config.toml
n_experts = 32
activation = "squared_relu"
optimizer = "muon_variant"
Below are experts of layer 4 (counted from 0) of a mixture-of-experts language model. Rows are named router (the router's row for the expert), down (a neuron's output weights, with its number) and show model dimensions 0-191. Each number is 128 + 32 x the weight over its row's rms, rounded and kept within 0 to 255. Numbers have three digits each.
Before each expert's rows: a language model's description of what the expert responds to. This comes from a sample of Wikipedia text that the model never trained on.

# expert 31
Relative words and institutions. Function words that, who, which, for, of, at, plus place words after names, like New York, City, County, Center for.
router:167099143104093099136108196112086197156159145135109146204093117126055107139098180128065144133101093153125118094087115100132112101108106107108154114159115119194088137145129121104169197094086109101101167092102193128178137088112104104144119133138148082125104123177104167120143128123120060166123136160094146122120127121148159087130092195084098212155147141063089130161058118117162095131117071112097133115174120115168173164093156142157134180102122117121140179129118136151119165117202172145119141061115141170066134166096132115078108145091098109141150144167137166091129136121090165076
down1:061179135098166112149088132170106134123146120085125147172178148171131162113091052159147126131138133131126114104136111159134097129140124114151100125114139130129140147114181128151110123157108126154115144167192153135127129157147087096094157156147132154161121102089112077106139090187099175129130152133134125178117109117162117129047152118100090082038065123129163127200077106072116128148109093110121106093097147125109130141167150097100098195056150117215141101080167189100163109094134140098111090079173098065126163163107181165171201125160131148079164185114104092130102087130092142123
down2:159049153177142171123086127139033098134138127141105162104122143170096131149102116138109175114142105106122128139156116170165145126094096163063100110174125123115141114147072138073143165202157082095117074168116065128066083114131116137096131152127165085108144105126142112141075135151106119167149156164141167151157087120107119079080154209165152145095190151143142133129135113097090165133086148142132116088155071133098139127123081199117166058154144109120113162067074122105093128140084125123149080127161157091139118150121166142162164209150096166092096147113173175097131086105159129153
down3:145166148105095206173139112099155125119179128153102133128131139124117162138107135173173165131151162109123151162088150160140142154128138112134102126070133176184119179112090150139135192146068128107153130099128159108199123131105081156124137110147105069123099131160126120138104094123083187177127154130127130140145101109110132102108085132124231105145088133204090148093193182150122131135183138158153190091099110121162138146125177109102059068150169153125150092144150125103135108128174157106132159075105099125150142111095145120071170085174134079069140139121199192101159139163051133087
down4:149109083186129131106088101106173135118074170159183156167155107115119083158126101128147145153166091166088093119132099157145107143184079170101066229177130180109097103125099155131146146110086150101165114077102063131105146143137075142109136116155079167154103160111163128092113097096133171155156108110073151146134148125119106097138160132100107082142157106168127122132196138157137111105150129089159129163155150115116181106105167122132063144178138127108140114116089153135067112170088208155174112160123150152154115135190073156159081091144205126080153161184184115144154157154149124117

# expert 21
Quantifiers and function words. Quantifiers and auxiliary-linked words such as all, most, some, more, not, been, after was, is, were, be.
router:169094153088136106144091155087076160095103135119095135176126109112163042142073172087039132119140099212110139136082134138166165106111112108122136169129120149153132091131156093170176132116170122144118121088086157115173126134102144141090192148122126106143094151086145149143141124117088110118163150167087124105106165111203144062112120149108140187061128142092197135151093075122167096114150117102110107111158116167140128154119097126153167112127134169076146171131149139186102152106102114092101095112096167129054178166117207155114093180137100095138110121137163189145132125081152197121
down0:111167211140188155146123124154138163136118106184120071116073098167174079143151089105130115140163145128159163125161172111119118119187130145101163131054128130138076114090108110194116143158132134127093075078094133117129196099150109084124142085145110169084171083098145164150166134105078057102146177100100125120143151146101152155169144152167145121125150107119063069119135118153146088104155185104188135079164172131105119111116121084116058161138101078089085103119113096097179099078082139082137186121098123119185123092120193079150153157137155166146098117150128111153161132126118120097
down1:077107075164178165127097142115131146102132067107069139150063150128097132130136148101132116126158125131157119131134110158075111151159160121147104133123157112136113119103132158152132145088094212124158121138062136083139119133189159101117126127086156109170193118107137088093121140110096139162143147078174175109136108107150135085145155150141122093155106062084094177080211105152153101126129127124188128139136157113033179087187136142161123086105131084100150215100151139098132145086155224133147175128182090176131091114176113173085114163109119138114171094117133127110093177123101159147
down2:141147072136123163211147077185129130143088150143125047158102112128117155163071125114133139157143085163126142119121130150161110122130166098169114078105148127123131095095208081191147163180107117127118125118124176154118103211169093094078199130167095163163119210093145080091147177107129132147124136113160154075120200128111183160136117143144142083118153083146066143157158173111080125151153104114102162155160121159165159144131131191125129172152124142150102103138096150151093044121147117100148091161096087188154088144094126125154132174146118157109142130109132155121172186148098129131
down3:101123127141151079118108126094101122155101095088152132180173125077095152132126177143080100135162056172102157173112104093056163151156112159187093185113109156102149118134108097164074108103164138115141073173109145139146144094122127078132175127083133087138147127143132114181165122202180164138095170083162115130113100131119141105100131181162121110099157121137146147106125129031107129140081134139138131088115134089202147212097115140176134156129096102174115113142082075125128076146152205165128113143108075110142089126147060073161166122133145148146129127182152079145157140097178158125

# expert 16
Prepositions before dates. Prepositions and year prefixes after verbs, especially from, to, on, by, and 19 or 18 beginning years, as in stricken from, died on.
router:182094166125159140131159160096142178174139172191127145113077103088142120129077204105126167140124067151087118127169103181144155093131127024090150142165098087168121142172155130168165159132131146119085123082099148138125151196108150181168180169121193121138099138145134150140159084147128102144234122126130095124087164092172147096094084139091128122097165131105101127099091065178155132143131145101114141112158084136151150149107106157126131155040113166122111143130167078144057128094195154085100119134147144115133150153111120110110115174072087123130128142139154136129122125094124154080
down1:074110129126141152161132170077101142142113159134173163163151075132136133138134143086087092117107191123211102112139132195114122117109184103171126099113094163076107092135190126111100142137131116154150151109155158100159115161105099123159161070124178108085092108099132090113104085098123146111081099062137162079138125187144172160070123062092131134140143152118079095152114127104127134172080102142166123084105200132115146056048124168143128179157196160182087150071117130127121147112183158146127121115143097106194073117081119161113134135137119162111175121076084149146105151110151153131
down2:087094140199148106154141135092175112096121135158102114098141101108096112098088144082169214098081161130119113069123118154030089116172116087166163152094119113094141128092164109112094191178175110189132153121131139122115146125058138181159167179088140142084099083113107097073150164123159114152142123044110094188133156084155105132154162135106181108091120122083112168148136155163106120146154102115129138171108110127115130115127098136115087120096157186155155114069131141171142122125096103092115125083149071110129131056070178145163106171156145142148117116068082148106159127138140175125
down3:120112115098100204153110156162088098145125097162142197118147145166107079086151149107092093172121119100181119183111076132206128108116109133112074139096154138149150114165113137143106084077164107094111167114101111133157131134060084144118089105150123154127110088172127131172125115142099107165142141171173133082134117140064174116142116183126146093131093112102024142165083167148154163129081095113174125128134116045186080182134082118128132103149147143093100124106131172117144086158104144140147164138195141072148117157074149141061173131126105102107194138129139138136173102189147095126
down4:177127176160134105139106112180140105128162161073152141108142166113092072129110158178122123092137177108128154155036154143109136139103144098141097096098180142045079107129107136125158077080105064156088119131057202170142118107122155139158127151176144150076112157133136152149118107113067100131083189153109097141147122148103140074091090116171128166095124145193191154146135131147141124071141183105151137107129139113118107078119185132123114148144136159125109121046098077169155104099094149097125171152109176177144143138147117143161147120164082125084151132161064113156153073136113161189